Below are experts of layer 2 (counted from 0) of a mixture-of-experts language model. Rows are named up (a neuron's input weights, with its number) and show model dimensions 0-191. Each number is 200 + 20 x the weight over its row's rms, rounded and kept within 0 to 999.
Before each expert's rows: "gets" lists some tokens that make up at least twice as much of what it gets as of all text. This comes from a sample of Wikipedia text that the model never trained on. Tokens count by the router's weight.

# expert 6
gets: "s", ".", "ie", "l", "z", "ta"
up4,174,222,208,186,184,183,204,218,204,171,167,215,220,202,219,170,192,196,219,191,187,170,200,195,194,173,198,172,203,173,194,195,182,177,200,199,210,192,176,179,198,232,201,212,201,187,229,162,155,211,215,222,206,194,206,204,194,184,214,242,160,217,224,175,166,192,201,245,199,197,227,184,219,175,223,160,187,200,203,198,211,177,175,202,199,192,189,179,217,202,218,177,215,215,187,232,198,230,179,167,182,169,166,163,205,225,203,183,219,209,181,216,234,209,182,192,192,225,159,206,191,216,213,179,195,192,185,208,189,231,183,188,203,189,168,182,212,214,200,209,215,188,189,194,183,211,215,202,212,223,193,200,202,212,221,221,208,233,200,187,225,206,162,170,199,220,213,237,197,217,177,237,213,200,191,255,212,201,196,210,181,188,194,207,137,160,242,188,211,200,206,208

# expert 16
gets: "ing", "s", "ion", "on", "ation", "ng"
up4,217,216,182,233,192,225,233,182,224,184,214,206,225,195,206,174,213,195,191,216,200,178,221,206,196,213,202,183,162,203,212,208,194,203,202,213,235,216,181,193,192,195,226,188,152,183,228,189,193,210,240,205,199,204,199,195,229,173,165,179,212,200,194,188,227,179,201,210,215,201,209,223,192,216,200,220,201,201,195,187,236,161,189,197,191,212,212,199,212,209,176,174,188,200,201,160,189,224,196,200,175,226,211,203,211,257,215,180,239,180,205,226,206,216,173,208,201,180,228,184,194,206,171,160,196,214,185,183,177,214,194,197,214,216,226,172,170,185,226,195,216,185,203,153,177,185,192,209,218,200,231,178,217,163,204,229,198,218,199,193,185,200,217,162,248,204,181,199,255,212,199,179,198,207,203,201,159,204,205,219,165,206,245,187,213,200,222,169,238,186,173,207

# expert 15
gets: "-", "/", "us", "o", "t", "r"
up6,202,196,198,198,186,172,227,195,188,202,219,214,211,216,204,210,206,177,189,219,202,184,201,207,184,208,187,197,207,184,211,193,210,190,192,182,218,222,189,212,179,167,196,202,221,212,173,207,185,185,182,187,201,222,206,192,243,213,198,181,190,175,212,252,190,206,215,209,196,207,223,231,199,244,197,213,176,167,182,158,170,208,184,179,198,237,184,223,179,195,200,194,230,191,174,200,213,184,200,243,177,220,190,205,211,216,172,230,202,208,202,206,194,208,208,205,204,192,187,187,175,220,174,196,198,180,207,200,170,216,227,226,191,209,227,220,211,221,204,192,211,198,239,237,167,181,172,217,193,177,216,204,216,174,175,223,185,207,212,211,181,186,239,197,227,200,193,196,195,196,213,207,216,214,296,200,213,224,208,154,231,237,226,202,175,226,214,241,206,213,221,169

# expert 18
gets: "S", "A", "C", "M", "D", "R"
up4,200,200,183,176,202,225,173,202,185,223,223,170,206,212,167,212,200,196,233,185,196,187,184,209,203,194,234,235,204,201,186,187,226,174,214,196,217,202,200,225,210,189,211,184,168,167,159,197,214,224,229,210,181,200,217,199,203,232,251,164,216,231,168,197,193,170,197,197,211,182,237,198,198,177,208,166,203,208,209,200,205,206,198,204,209,201,217,190,232,183,215,183,195,177,181,211,202,177,198,187,191,244,233,190,233,238,203,213,213,198,174,194,182,186,189,178,190,228,168,211,233,198,183,200,172,204,149,206,218,213,192,196,217,153,200,205,166,201,233,151,195,205,216,196,192,193,217,197,217,211,216,226,192,205,208,218,202,272,216,201,202,225,190,199,209,201,192,191,172,208,174,209,213,237,202,218,177,164,193,220,206,195,209,202,166,235,190,195,195,224,188,223